Weights of a small mixture-of-experts language model, trained from scratch on English Wikipedia.
Size: 8 layers, vocabulary 8192, 30.4M parameters.
Below are experts of layer 2 (counted from 0) of a mixture-of-experts language model. Rows are named router (the router's row for the expert), gate (a neuron's input weights, with its number), up (a neuron's input weights, with its number) and show model dimensions 0-223. Each number is 128 + 24 x the weight over its row's rms, rounded and kept within 0 to 255. Numbers have three digits each.
After each expert's rows: a language model's description of what the expert responds to. This comes from a sample of Wikipedia text that the model never trained on.

# expert 60
router:154139134091144111123101159081120155113116112122113157126179124108113122123162167152124063135113128115172137123134117128153118128134171078120168161111141071093123118113121093141125137102114154117150135126158156122152135112072129095158146160129135161103070116144144120096117124118112089149100134098133155160136114127126092111186125117103090122157152138114127115114128149130136127109172143139147139088153133142143135129114155137141148115159103118157109118102121104161117174108159150086091145155117133129122116147158109109146123116161114185104115120121080109115133133079123125132115084150105156177110124135093093095135112125144125102091115080104153117126179151106150107168152
gate2:077141128123154135158126127123186131145153130150092170129172143129112136145121105118071109123066111107137157139130143189147111126149089103127087131126134125127138134099117150122114120104143128097096136142126189117172125147135112131126097126143124141104082055086130144115064101093154124140131157158150176189132110147124095137137138119152123139146140161129128102115077134122134141093124094152150136113121128109167141100130144175159152153139129142124092097138149092145113127121140141124114084103135052122111139123130090111139139111130121126113115119095124125158116133137107138140131139130128143142155137169128150151131118126127135061072130142132115109157128123126103168129089
up2:142136133141117125120135106153116119134130120126118100088063118143114127122150122137157131143168136121109135127136123080116138123090100155115131128158132133128113129178139140140128176173089132128132138112113090151121136133120132071072166110061127146097180199134160163121141134177066123132099128106089122096130135125130139153116146188121129144076125131149119146134165129124134122127121160128103128136126111141123145151117119142142128113123133104098139184121128133124143123114125151125131153139130165109121121096130166135123114147125128119124092178139149112137138138123149126165126084089127123130127122048142131090237136180143119165111127106128128143113127104125141119143138
gate3:142097129131137121113128125142140137096105144115139114130109078165162125137138129133145117166147153065146131137137128129121135151128169113142115107129138113116127145098166135142119105078119092111153128118160123161148118147133125154128130120142124092141125137155128128123133126156111116109128087116125150169150118074139207128145128101128129141136146097088142132096112087131134065130146142113173154147154111126191090130129131108164151081200132103123111148176107152136124189131119154130092168113130105125125131158100130133126091121075141128108094119133097157092123137135135131111129096128093102215099126133094153133084124086132168084149132136130149117120131152128128134119132
up3:081160127099128125134121121080123132166147113125131177140186156094115140125122102094122162118102134157141135119171133136173102111135075166092122150126127163118144140127114099085139137130142138128118135114131129103128160100089128139132131133144127166124140117106132125127130125108128128164179159129119130075117136139124084133118108126117118112128120130162108102150133149093123194129122098157129122130130136127138183126121128181109128111051088142142145126105130117081137047108091096143181091153124138097116139128144129121145142110126117155164143131101171128154139115134108163128141158099144194122171176123170104112163141155116088125134129143148124135131149107133158120119125
What it handles: Endings of Slavic, Finnish, Baltic and German names and places, such as -ić, -sky, Hels-ink-i, Ventspil-s, plus table separators.

# expert 48
router:132125134056170112146120192093141147149152109112124142099119149103165155105143133150108149136119134103165099111161122079149125119118129098115156139061124125092107152147081121119105156123138144115123126121151166128155152128093129090110173139109135142114091145116137132093085113144111088148158130125151138093140109086145100126168097151135120116161150134085115120162112169164126129137153105174123101080160135114152148145094160125110116121139128124110143137108165109166126154108127127129117165145123128121096128162144124117160110166176186174104109150115116111105128117088118124129150110110143161133134120105116123089161123147161112123124101139099112106149147109139148091172138
gate0:098130121101131128129143152132127109173100091164114160157112140147198112093122135128124118163107140114119086076153142153167103097123123125123138101111127109105141158134064114129121130128120129109116163131198143140165084109093131184084140138107145144130139144130130139136100166203099113120129110129121140132059116124143114141124157123116117087127138112115097170132130134124175111140125126131091129137121139127095148123097140122093117160128120133100192128159127128173131117128131131145128136120132120139145100162145192151197128140169143129068118117164139071144121141124127128101129134130129134152110127121150154111133116126156128139162113126082112121172126128129110146144099
up0:061104146121119125126149152103161133198099104174138177152068156129131172119102122133075127142085124147141086137161163144136131137145131101132137092116105141067141132153086143124105136124114136078095137116136140117182117123130129180094138115138160135128129128128130159129099181120133107161174135129128130173148119121153119131125127132138122123110159121122099130084115125138143157096094109137140127146125138103079121114118105129082098129141129153115129113092119146166126095112144130153131128102137136133133145145122125124181148179161121154128140105123168131110128121156114173112125124092073156162145157196139147127125117177124130128165134147117111126125139132116129110138084
gate1:127123139125128131134140129157122183190115123109167119134069128101138134104143084132180112187145159142154158168129163104160114119100119163118142127133113148124131139112117194147123161126107143130120132129128125130126118128144138116127124128089124107136155114143130128171094123151091107150113127125090121161133115178106125137159129146136150130135124108110100117109123111139122138124140223124158116097088169138118137086128128124125112112136077143128132130128159124138054145091120127128125073142108090096098128118147130155140129150116060133103129132133135169125137133118152185121116156133123103137138116115104106137176112122105147146203118174162107128117126122112127135168146
up1:127130121140169086151126135105112161128131134075118121087121082086139086110167067126127132128099122131125068151126143132148111146140073154132130150129131137108105127116157105110118134134117133129155138128143136104195097101120158110178128147111129129133151101115175119101132190108103110153162097113149114117192138134189127076129128140123176088128128129131111086114170145103115128166128106179172086079138136129101108130121124115116102081113133143129107091114132114121134142139125128131128139136121121125117118177106127096114094129142126149157128095094131150119108154131162134124153118134112131163132116118068154098155133127136131152151134187155154125127136096139133131163138
What it handles: Lone initial letters or short pieces beginning a word after a, the or ne, such as h-ole, m-outh, p-andemic, ne-ither.

# expert 10
router:130170153094125123125129124112144175138123124104121137129147134086111142074151129126114112109103163122164105137166119094138121107092118095094137126112114085062135133145072100135143122121096112089113135087121165127119141110096098099124187133106116154078117172117136160136110106117111128145120132106109135087141107099155124076138107158088108150143161130117126122125139165162144132119132148129127119116133135106128132137127123120147146142125137134123177145128104100118152171121186133132111151115157137103129098116161139100122108142143140137133101132132111113106129102120120156148115057129110177148057155102137133086157141125119118138111120106051127089124144131101187096150131
gate3:130161141104169107155170143158102156126138175117123130121132145139135180130119139134158121130142135119150113116105092106095126136140130084120089169132117112125162127118069128170106128125127078140075141126102099131136128073143128128151126125112130182133119127109104131125160124143128150121106120096156162082125127094119125068142111128112129128144166115148148146128081145115129127149124124110128108124148133123144107143138184140125141130118142102060142134159129099122135128121128118130100134138167070070121119134127154141126127104133151120125101105139062127105113124161126144149162108093075175112086128122154153107125126182080124179157159131140123138106159170114167127092105
up3:133224115124147119112151137118126138131161127124145129121134128099085183143138128140174134129170131129132128146094100126126155116142145094129119119128126129109143123138102127183170084109091139197087125133111128101099105136129140127126142163158138130128111120145118122103129134112171128103093122131143107068107127127076114122132130131120128131166148085131153124116135131134077113094146127131106080083124150133101135133131134133135127131125167036094137116132129131179128101133154123074074158141169130125136095136105155071139154128122160122156129116106120151175132148141088149145140119121081128091103130126137112146117127127102126146110122127088114125116122171126138123108173
gate4:120108142129081117140133125140174126123117165133126079126128118118133156158144109102123124132120131128156105128129133100097128126121102064158169118110199120133122124151137127128136139137148127167096128083135130101130172114094153078118111144120131125128099150122135160141091176123134133147134137102116087155142136176066126153152156128128128089112123153115161129104117146127102132124140128141117124125107093101113128116134140136132132131103095112128140123134152144128105127190125125096189140107122140128169128142145161128127093132138152147077133155127115059090118179173164129090166117177093122164107118155125160079127129143128121150163161092127178096130145114145188125135128
up4:097132129124087134128145150176147116098099209129127086114128129115132131162139131149126144111113165106154108136128128097092123137127119056107189127117190105160100123148138119128133144127137104179096136115132148132136199128129149104125125123144127141125127135146136128130111137126142142173166128125123113129127119172074123129164128128129106108123107128122135143098133143134126134114143129137124123106101114091107128110125128128143129128132121122111118128139136141133092161161128136126222139124102159109134145145129176148150070148134191132106080158123114121105114159127127129071144127154123132185100111171130141076111138125145125127156150101108168103123167089151182134132105
What it handles: Leading year digits and month names in dates, e.g. 1 in 1954, August; also inner word pieces like il in similarly, guilty, April.

# expert 19
router:131129118095164119090097165091116134111117117124111140108138104103125161104171109177123122123160137098139112110161154137150125125103137116127132183120130107133126120133095087160125110105131122097192151131168143138075156104102124139171142118107099146090075116127119147085130134160095128133122131138152151135156094088167122124138088112126107143156141123079078119102120125128165104138148117121166106132180129118146154188123143117126137118196113125140144120153129146129112166098151151127110122168131136117142098134132116125144123126182163129106110111085110128116124108125135104090155101127136148165080139124129104107163106087109118093112128128134159095122147146117188128127173
gate3:126136089084071108137099128130166102148118141128119139127134135116144130123149182138128116125127097123161126129129188134113127129127106131118059215120142131107209150154125142187101149099104126183126129169116205094118131151129065138134167117063128119132112117127147102099134140150129136164134140104119129133123112117118127138119138137161129115142151126117100113156131128133140142129127120126177115134154125143143171134044133127171096085130124153114164128127064166129119122129147135115104130132115148150137135099115128177110128126118120157122115127104140128128114126085128135133136129122133123121122098140122115090127099150124103088147117149127125157129133084096140121121154
up3:141150125094134129131127160141118177150118117134133136168122128148135128117101098146146111145132115180145144102203130121088099117133132134121110127107127136136128180162069130133085127108100140136126131135097136128129153155153131122111126096131124127126112118133074148139111119134113121148119151115123096128131120146130124162121129126185134122114107115103123123124093145129135153069153210128100175114118126138081129127081104115103125137130155147127112155132130056112135125157127155102120123124063163139099124162183119142132125187164132130111135129149160100101109163128145128118130165114086112020123128125118104126162128129113127125160099147117121145107131140125088118128145
gate4:129122129127224107091113081130132132137129120128157117124141089151121115126127128103136107139097149089129124127124149125116122141126133130154125150129051137132127092130130118197082094128127153137133152126119182123113206098103120134114132083120109138129129128150169118104144141157154165111090128177102134117163112114136118112126142136126124104170115133146131095156109104128116133109078188143122126128125147176127118174085132148146175122175108145118137089131066125120110144120115167113106113126141136151097123131163123139105134132120127143133118134131113148154135099128117099169125122179134137135163126117124085133122165132102151123141131172177146166129156128117141137151170
up4:096079125128162138138122078098115137169125120128128104144111139109108131118130184149081151158102157129118123122135167115131093124127129128147130095146148152112116098110161093158108117144123144124129087141141137121135113142110092128097178119147082128166170160115127147120139175125139179122088124118096132130135122116163126144122127112117098088148139095098121075127119132164127151134123155145129149184106192182123118130130107155139132131125106124132111036129090127180128170178092150140115123142152140121097128104134088133095129118128130150131128084182146127118136142120132152129124133137158119127124144157127113115121151171128183148116125137104095125117108108117128080172129
What it handles: Closing pieces of longer words and names, like -ary in paramilitary, -er in layer, -lahoma, -burgh, -worth.

# expert 28
router:171173138095126113139123167135139176095111093135154138134125128100137108077170127162117051143148160132129098096175135143132158138078134122121173133111136101124150107121111067160126160101116170112138125139145183096150111132114125126145163126118099142113116145150176136167119123109094075150120149107121129139178110142169131116162123153122121153134144122119114121121115153121127114161144149129123124113144116151166154127105111119119133107137131120138169142116131145145126188107131183113107163139163118110103090133131135104139093160143108152106123064117100088124148131072115147113121115179124137167121143108135139094169114135136130108119113113111133128155141141099153103157143
gate0:129127123135138107064145131162165118126138085133138108158140111119150103135125121122125059124159132132097142135165146104121138116029131119137079134135099147128144124155113106110158150090084153098149116126128154113129126157129144073138148077143161169101140136128177163151122136113115121132110123154078088118169113146130096127149134059125125141129163119139130130113129130098084151147151158089126134112185124070152148136123094129128129134148121109138127143148108139119131170127130126095104142118131139106116126130101096138152079129110125100099145105114117111146134129079135178097118080129131109128102166097127164123178089131128110140109124118124124145125102145128130128155153
up0:117123139118163128107139118198162124114122125129159127149136097130142111128121136127148119130135134167094125176165116149158113114099131125121144128127089126105126112129133128116147143133047132149123104131133133119089112167129156113143138105125137167106142137132178160149099123134145127111113129177101097147167094189147115121184116129121123132145169128158124133134173126127135159106113146133130137109155132111117157122116124157134123128126125114106145089177109133077147177129120131122122134122147134101133070139125127087132037150105122130111126122120124066134154117125128149116118100177129119146087151065128133135119099130153123129095102159126083161122090124129086126182174
gate1:154124104123120129170080118130131130154171064135130139167130122135126131114135094153128149142136154118138142139141119179118130111109160135132144128098110164100139081123127153130078119168160133157119128158119142088088126140108129160088146124126118125123124101152156144127133147106131129097132128113123146116117112187143138098125107116140133129186111124155114125158129177139087114127111177125167155140127125100139130124108105160122142099118127119100128210128120129092105175169115164127174129111117099161178134125127123156122098111131129120114113108129123101151097134104064167103073134130128172184125127106126196134144132101158146105129088138142109118138128095106098130127099
up1:139153097113112064124123114125153123140141073146116119119114127115135157128149124139116137127151132094122127192139118154103138121138134126130136119119100156108221123130116115119102137136146124133060133159096135098074124129105085161104128126112077131135155101140216208114086129129138113130123116133127132125148111149179136115126096116162134129159136135132124104137101176110093113148118164185123132138137140099128136126125124127128133114067130120124132186144100119134123108151104101109135115129144104140142123120106137143117120124136127099130138143125081098121102139123081151102128119130131110162104119097131197174206128127115146129142118116131124129136143123130096120115125
What it handles: Bare spaces, commas and dashes standing before numbers in dates, lists and ranges, e.g. Aug 2014, November 9, 1801, - 1972–73.

# expert 52
router:135147156090140129122126145117114141138132120122166128102161127080134147083139156177103079124085119105139108106150145096146143131101125100110160132112129098106134153132092120161093161116124124116148091134182143157125146109133115079124146163119112147124069158114153142104110140170100077157118120141162145135165142129149111134159094133134123128152138138125127126121133128134146134099145127133153142111193155159141140138097138122142110102159136148143113131152152123135133146104132149068096152108127173114136107141142111099146121107148149177112101130092067126110147145088149128128143060111087138162119106115094111072169116095121114134101112116085155118152141148123173090123134
gate2:134131155105164130114169129128124129146128128123120110127146154119149134111154100173090179095119107148137112138140096089118134101137128138082209137141109129136198117108089100138132127119101140069130106120131132129084174111134134128132171121145157126089106132135091131093099176137127144130140167131129108169145138138108128104140159124108119120126130138140194143203143102175113143100092117144132173093144124130128151139113123162129128153036134099128107149156127140138118129133171158115111131149128128127129135128128127115128136128121187127098164125085104118172134124108147128127111127125100081123125156177124181089128116121158128120137129133118140108128128132128132140167125
up2:159147132106125122086125128128138128146159109120133134115170126117105146127129101151110126129120161109115107129170113146128167098133136084104147122138131100105133086099142125114102114131117121101157114129130088167125116145108129109160157093144115137124094098113125166137082168158100157100150127085141171140102150149119155125125119063079160118142105130155187134228114128132124143092140153137159181120133110124126129120124137089120115128114130132142117144110178118128107140110113171158134107074127121128138145092137130124133099110128143143110139078129079132188181139122128109149130117108120079120085119131112154130134128128162123131098128108128174099115129130123190093109148
gate3:080116110121136137092157178122127063133142097118111150138143105099132138139159128108145161100093128162136123039153152091119138120132137127158092133107150131128098128175110115128084133120128122134126191121167121078120160089100128115191126137121150153134078112135133127147106135128126109104140137178156145159114125087131110111159127133118099108157098118127106071134150114137150156130146145113135108140143134096100128119134116144119128138181112144152122110131197126146127119126097156133098114127085144090073123157139178126150088122131132137128117133093145157063108129122132117104139122151111096136146153136086154133142127127135101132139132151153157158132132120112157114098116
up3:130146164125127129122148147128142069134146114160090128118147096080118137163182079116142137131078133114146103066130164070121141071103131117135131132126126124115122150174090131172124152105169113169152143130154117118131137119099118081133131142156132152127102131124113115127101180132112097106117134143140132130114142085132124135138128151119113087118098083128099103124137124118145139072172197124148115145141113127087130123129128133127128131179142124129137245133149122120139140127107158111080128173082139090109114124150144125130094123120144162129127153116122154128094121100137126155128121112121146152153154130126098145141122127144113128134125140139132146135135111118185145099133
What it handles: Single consonant or short pieces in mid-word, especially l, n, k, e.g. decathlon, disliked, oblong, Susemihl, wastewater.

# expert 37
router:132134156098159116084132160086094144122128136128126123143152125083140112101109134155132104120134145112174110105145107165170159110087117117107147108063135110144122127136091128140126141086091138105135145114121164142122131157116117136166150119108141136145110153118158117138137081101084101127104141141156145169132088102133140122149130093156075132142136134133125082152154159149136140147158111148141146127197147100164188174094112142186127108130137118141134121122141130146121117103131099089089147133126153131130136146179152099157120125128138152099090084102133094124138077116134130122151125116062145160085155136127117101144117141130100116114091093139105104139139143078132113124118
gate0:114117122109120094148108126132129128104117138137120095080161113109105128127127135125090125129103121173180097128127130073105135129101116113103149110105127142113125159119084106117133140120147100130144132129113130079131130130145114143145165125166128140129120169128148099160143111134028059098128094123102114123132115151166129123127130128130126127098153130094138127069106127134094149117140133123131167118125152105106107137128094119153146122101110119127199126085126183127152103084135136100128125140126157113162123093115098156131129118111106140131122178136130128133123141129124137120133202129167178124123132106137062082122161105130155128177106100104102143118087111076132127140124
up0:164071132115146097144092155129131127146186129125140133113184180104137134131128115098221129136126108126150062136108133127157128100130091089064096133130131118131124166152128102155127136130097115153080128136140121101129127123121137108159181122128095140147111129138111131137187128141118117126125137111151164142145135109123152128115146128113127129123133132108130110097131124132210118128151153130130178118077131120128089150128111119141119135138125122116167100174110180124182131105128128131133126130121146113128132161129075102142103142110122141115097138127075094101129133181143128146081138130153160113116148132190111115112121128112141124133092125124132119098124145081096112134130
gate1:125122138109206127130125170119111162135129139124133128131133125134127146134155122128127078142096043101116094110096111133147154139124122095117145133080128122159156119108121105132137116117072128092102162120122114124127128134123128151155148145127135158131098128110118133115135126104123113128137097160177150124065108127136212148181101091132100141129140129120166065153159131101120101159131117128119102108194130127132141130127142125151143138128116073165111153169134129138136094101116139086153121074131149147098133082145109103103139113128132131152125115135107080126125108130117106114162132132128166161078132128122114139144092134115135131127076122137086164081139137109149132144129
up1:137109124093194140128138152126113133124135160129124136116149122136119167157144100130135117129126080102108080102093101146144169148123140130131167128100151112158170109167122096130146125158138107121102186130143099129129134129155115198151173149120153133140128135133105137111127139101128128123149125145143124119106074131154165141136086105104106128130134130125128049141098142108115111179128113130122087126158122129146146131145146111142162130106121109130131134143143149121118096093133147119150066124117127117128143114125096126085123093150185129118111100122124075128126122122105087118168143168112174174070136119073098120121136134169133122136085118162092131071124138143128107134165
What it handles: Line breaks and field words in infoboxes and structured entries, like General information, Location, Founded, form, station, position.

# expert 15
router:115166181096157133123133146106136148134156111125149148146130140122142131111196134126130121138150157132141110099174155155176121112111112097136153167088140130135107128128115093124139128124113151105120106119155158089156108101111127120124152111107104140099126113121163131114104139132087140128101152130101126164153109127164119110179116128137122111161159153091092080149098160156123150142147112136158096134182149112162206114130122205140100105122114133145172101135138144150120183132165148133098157127116104102130106160170102139167106146145118152109116107115111098111148127117153138082135117151117146168139175131147122101143125117087166109135118106158121120135115158124153116143167
gate2:128134130131134125128121094120060149114140117142135132130125113125083104168202120119105134121129129139128090135128109132185127135119152128150127118134128135134117091107105128132116158163134153151142128121129135123120116132127156108181104121109146108122140124161112127114125060135118184140174193137138130124168127135131128075168099079171124121137112120127133126082109096152155132140092165085108160132199120100098139125126094135148145130132112132136132139139121145144129153119171127104188137169163129142125133103133114127157127142116128138121135144098135096115175124123174143125144073111128155112134128153125131088152153070129128155138172153130121112106124203100169121138149
up2:114130128138132123144130084122086130094145139149152141160137130128082102170134139156140134135091128137138153136125123136184128095139141075114121126113098125130109080125130126130132107199137157172119131055128126127145103121161138110130129074121172114142135113145095097118172132128091190168145193159125175136132157126129107091138107102139178087108105130146110130164137141129143138144138114119123136129160089119128103142203101136118127119105130102130123138127129150165125125159116121130141109130148116128110113115130126123145127076124134164139126133087138136170180063130101152117128137128128149116114134133090138139121161109158132122127139137122119092112125130039123141108128
gate3:119171130068072124128112158140177103095130154119132141158137147152127133087136141136142086149134124105101140125121127126170122121132138109119126124090118155119126121125138146128135137084103161134077127141141136150155105131133112131131125128120090117132158129164148139129119153154146112107117171155124139179093103128127115104121144098143150133133102116125118131129142123203132142132169108177142134113133151140126134129108126129133129171164129161070126060086136083166163154127147134108115127146131095160135086177091132123149127114157132128161158120138105110132135176119136134072089128113093122156100129099153157131126124120126128118114128167181130102051112098133107163081144
up3:129168123136095125107134124117179138121117145081092096132185142093134101102133128114123066126084127135129151114134152146172123128099130134121127122128130118139138141110112129127166140059141120120086126141140149140121122097115082148143133186108139129115128132143144089143139130128125068085100133147122136150138114114136088130119145120091125120110125102135154109129158110134116126113181128180134159139089141109132130126145126119162140150130067131158116075118174092185131168131172128123108151138128108144134150132166124121137140118195115126140163157119142104168119186139133150094101125136121106161138126104125116128088128124164118093169139124178130117109084118156161132084126
What it handles: Word pieces right after an initial capital or consonant, such as und in Dundee, ef in Defamation, ial in Dialing, plus stray CJK bytes.

# expert 11
router:134138110078170130099088128082113137157104116140137133130174146094142166073139078168083122140131141106146120117167182144144098105106153115132114130112117117129164156138102132128136165156127131127166091085164166112139130128103112122128128127061119141108092150105155133135092104133100085125139157128112142126143108131141136121113129157109117108125159140129055129144129148159136123126099116140137113114149104143158148191112117095147131119139136133119155127160116122162095145126156135118140134117154131127143093139139117139141145146178150159102113110086099122098112120099097132121134096153125150163080094107144131111171141109120134119128099116098158112133200131125184116170137
gate1:163198109119103120127129120102128128119116128113127123190123135100146158128098127121093140132129120158131126142128120128124129175128128122103127144087139101074123088156129143121149130138081130099104109097177129139165129120128126118104123093129165194126094130154135142131109078169125118132124106128129133077128128164132129136131121140085075147082202124100128129135122142155152127129131152128134128115188129162134135107087098113153176127140108143169165116131113081118131107142094132161136103097160126169110125118115108125125136122126141120111042095136154164076137139142122128135131098129149092153106069117152116143140129172094137128130141119138120105128166125139119126124158
up1:116172112094127188108130123063151137158122076137090139133147116116141122126081116127121137109113123116145124130168128107144116156138140128127162128094125097050103090127090127107124134106098124094130126121168148122128132135087160141150124119150133157114070128149124161134127137133173118146128134142121126129174097127138121149132102123079105128081185130137120103099101147156153121130120159129136138143133098137115069094087134088129176133172121138129150140125106107122125117105110140126181132122149151142085124098128137112151130124112122122140129078128178171065149126149111132132111084170114127150099134124160120114129121128128129130131139134091162081114160149165131124178150
gate2:157079093120120132115083153129135170124112147124136111134162143116157136096151129170142119152140118129148128086133148108131092102079148167102115131143073128104127123107141127126131140117119120111136128130147116108133191141144142120124125116107108145167155134125127134106127130162119129168138092086115170156097129133143133128116118164105125118140160110143112167142098125165126128106104139135199118128126094203134134164180123116148155110122122122118185123099129143174127118166145122075126164126117130156115104131140110128114130093074130182123126123077129114137169121102127096123084131151127157125136101123138107123132152091117154095196094079128142135129098166125110108098100
up2:121175134096168130166090152117105114087118096120127129140123103119140133100127131142118112140085142129147119114134135153126132134093135119118130152099130101091116126130136151105126064085130129141125146125205108151138083116147122125160106142099128129124122123147137122089128154136116099090128125102097123136140059094142123150131130127113148158146134120124125164128144135132129128093147120101141149129110086123067126157195191125136132156107071142203169130127115118159126161128119121117127133129088109166106125127153108138106092113137104111119149140121115143171156120080090076150110152124134126208152134164121122152072116123132133132129126113098116125141090114128152132128150
What it handles: Word-internal pieces after a prefix, mostly in Latinate or foreign words and names, such as pen-ult-imate, sim-ult-aneously, t-act-ical, Fac-ult-y.

# expert 44
router:139148179091142102132098149118141125100124121127127147098150091105123147125126123142132121134090132110136125157149149112132129130129146070108152140108137086126139117125095091174103146101106099092114131118147148130135152110113146128126172103109115150079103146144106139094093132146133100150100146124146156136111126081124109138139130150132086169184136131091097125148158167160133104135198122136145116084118178123139158138135101150154129132168112139115142136120121111178132183125124154139115144145136135111144070155141171082162079161139160143099104129103075125084152130084151141102122120134101148144134110115122110089174118153160144151112121123119137089091165154124149131137121
gate3:109096162074112124081132117129132156106070135120129137122114126127113128112170167114137112151134112203131126128152111163123091140139154058089128130126136139162148130137125100137145125131131089116120130128129103144135143115132154124128136125124169129137107152144131168136108151128141134122092132110136138109118107123024116134128105138108138157131133142158089071137123135128118143143159114136095140148123169124122197135150065135139133142104125147103099103125106170137139165189109127148127115143146086125098080149131140096129119122166157129102133134114119112126103111127126189145123140135124156131107110128145166128145131146124156148112130133105124127129117171198161127187113
up3:111109141095116122079129132140115113130128140148159130115135090145138139131151156123147147141133117122139117116169104124115133134108083118128149131123136137098190130111117126109117111102074126127128119175153148127129112115140126139172137135155221123156121122126101140151128120099147086122129123116124110120133107092046083126111111151077110142100124115131102126135117134126134128117191113141097150087152150126161148138131033132132140112108122095129117128110139137126142109175121157150166096129109118159090123097114136128128131112189131162172127140138138128087140124121122117063088120110128183172094125112116146108132109138176140107115129136115146131085160141137162128136139
gate4:089043128124121106130105141124102131174121129142096116120144149082128093127133140138130127126127128114132129172127135146160074115180193103110139134120126115127058116225112091111126130112160113114115098076133128133178085123134129174146122071126125111122107137069149130128117106131125118125119159155113129130137134156102122131140133132138128195167126146104128121118074147162129143161139141091102127126138164118128152119136129135159109122140101106115170118112136139137128176156126116130106120121143124112132126124125168115161066129130138102063139158125153137142123128127157127152144149118119145129135125138129129109130134128179127120106128165141112124104131069129147121111145
up4:054128112106152089133129156153147120183130080125107086130133128135127108139125126128101133126131129083145128134129127145147104129131115158132051166115130144084132128183143080117142135141145142128125128107127138133121132085123127122139101151099128118165131131106115146133157132123063124175156126113100107107168121133100149131131096144140127122128116121127127111132073128101134222144115141119177129126180139113103124164130150114166126130154124129138140018127124163125134162149143142171128117128131125145127121126127096127148112094151123075091120129105138127096131140126118109128138143137103133072088112173096127090134127121144128110123153114128153119132109118116119142085122
What it handles: First token after a line break, quote mark or parenthesis, as in list items, table rows, quoted phrases: The, He, "an, ( y-outh.

# expert 38
router:141179160102129128128099128073180169173148132146113135117154129125137136107166117122140112124112159117154118130148144101123153098129136087114153137109123130080137125154067090148154105089092163116118109118123149101115128106075149078137168102125129141097115112126120136123098101096119118140116130097131149132143131111138118078136115121123067151134128121106131102157139162195156151102125126153135088110147171118134144141128103159161150126139129144137178127116111132181139157119157144114089154136141125117124086127151127048122101138141146149123104107121115106142150130129112146145127102122100172131113158143144112106159132136105158154112109113076128099135175114108159123171155
gate0:129204123125150129130108109108143157136121147146108083126138122116074099128100136092105138127088157113085110125128127119102166108111116170130116102130123054102083182144120089127132097172114140118128063141148137129132123130123061120143130115135163123116121120186192077104084124125145096165133118130155115117131130102149108139099155133134137119135154132157139125113141127133110130124139088109131093089143162124133148118144131071144098115133158153138110165144145127108149128153101139159153127123147110124097154127121153093160100135139142145134112142112096054132126130129128128109134093123131168109133129136127133065141136129106095138125104090121162158148124134118159125159113
up0:148135122137150132164113111151130097126117157156122134098162171127128153128127128114126128121156134091130111155079115129089137082090158164125127130142116121087109161156158114122153094172122128142171068135131129108129125116144097128137070116110134139131128122112161102163095129123180115176174151138159144073128112163121130111124146128133123125109156125135143123099120118127122134168131131110130103145189128143155143136159131136135093121124139120151133167079202163122139121117129112115135176108142124125088110111095188125127101131127130179131122134103129129101121127115119133134140109159132135115167144155141183051143154151155104130125094122152134184167168135141134144150154
gate1:199129111130118136155128122083130117154163126131116128131161169124091110110143131126141108099098127105110104117171146134131128118138124114054138096126139169107141126116129084182161090094134160127158131116092130123102115075187143148129128113146143153208148122115136134106127162130147111126110126114126134123140168126138120123128077140147142126153133077125126127114133126143224144125117127128103128126175154099136129124103133132188128129188138159158129153080129122161148160136114128116131160097136127146147089120138129115123092119135122167125108109115161132126189120134102126136105129129102127122079129127127155134127120103125133125121131175123130121138114110077115145120077
up1:204133130143114126154132128109123125146153105119125118115201138106107083128149123126167127103090093115116101115179163106110131128155126099078160116124127189091132143131119086140186083120122180129124140119083126120127118070161160137107128088132132122193129122128139130121136184123121118119103158119126141117133195123133127082131096144128126111144121086113125122128144123177145147125122135142129128136137137128126124098118138131146089142150140138136152129086096126135133153135124109120113155095125124158163057109119128132149092126109128172118130068122134124134139103153133131172114112141097121107118099153103108129108135126137134197151156128124128121136131122100143141099081
What it handles: Pieces following an initial S, as in S-ing-les, S-ty-le, s-elf, outhern; also table pipes and numbers inside pipe tables.

# expert 16
router:143117152136123074079095144082142130082127100119125161079197110090158135110110116168104084094123138112157125107141123113129161092116139086124112132125138106131160157131132095124095149109144116125147139127131164147113176116114135114134124162111157130130046137142112141093113125143104113181159133131190159147128132130134124113151109101125105120140116158131106113119158117135138106143166151158114160130154115126141142169109131124131123114156111128132127186139180131171100123095135141077122171149120131096140141122116130124167121096143151172108128117079124141078146096111139129114138084149111160143085119129102111098115108118154144128131114110097156119109139108098135111166131
gate0:118136102114145117126128216126135142128149162127135134126206129132193120123105114187160073137136138104140062137122123146118116131160128041127129101122149138119138127114108160152128131195120165106130125129148148130128188118170149130120116122129118130136143162075092176130175108145123132122135128120133140158124098121114130131131128124127120135136113128105084109087117120145132122177128148122134119128120161132127120159137091135119116101137106186084159143145128141125132117128131140123140138128113085106147132138175114136149132135134160149125127114155091068122111125112178093104145098146111139099142141183127126115151111128135115129077118123139131181129151136130160132139128
up0:135127110131123137116138159162135090132133114125131149112235134126156124096089111167151063135135092112128111150136146103153124119192138088120127128111185161137145152130128174155122144138097126114127127126127194105126150110125121148110124114083131127127107130126122157088183129126130148150127118122129139146126143135154138146114123093115142131150141124111124100129138155122120155155145116126121120131110160117146154125128134123121091127122063130117129197129126129130130134139156125071143161133126128081129138190184145150126181125119147154082131133145101130129121130135193140090118122121095118163126109122122128103149087128134122140115109125129056169129127105179126128143124
gate1:096148127130126132112147115123180114129125030115111123129146128104135130119120115130133137102151128106157105088110116093142140131057117126121164128070150132094174129138116129125118119118165118129162140178128104129135122125090136118128123123131122126141116115125118131111138094095127123127110094125143142177168101112179107094129106094107133117125130143130159137117114138104121092140176140102148090131114126126124127145135173078112111160135142156165113160102137144168114154131133197148150097133113129136126143130180117179128147084143149070167121159106126105146131126140145084105127130153151130131127077091134110137148112141095176143162091092168122129115132132125144097175134
up1:110138163159139109128155125122158111075136108130137129137132137140159127124121130165123125129156122077156089076116147135185121110094115128117122127115087121118153147130144143132120134116168129109126128120129098134129147129124179099123124110105104136132138133135159126133127122098120078132125127177123203188166105128140142123085142086113128082132122126142160126098139154131138059131130126121141111156092082135146111135102113110094126112123136152139078167137150172126111132143122164131179132129123119126136116128140130147165088098127130129153109149102127133132127178150092120118138130123127194207178080108077137094150125119126155143133073097157146138120126135114109125153130
What it handles: Final derivational suffixes closing a word, such as ional, ate, able, ance, ic, ful, e.g. promotional, Honourable, attendance, Gothic.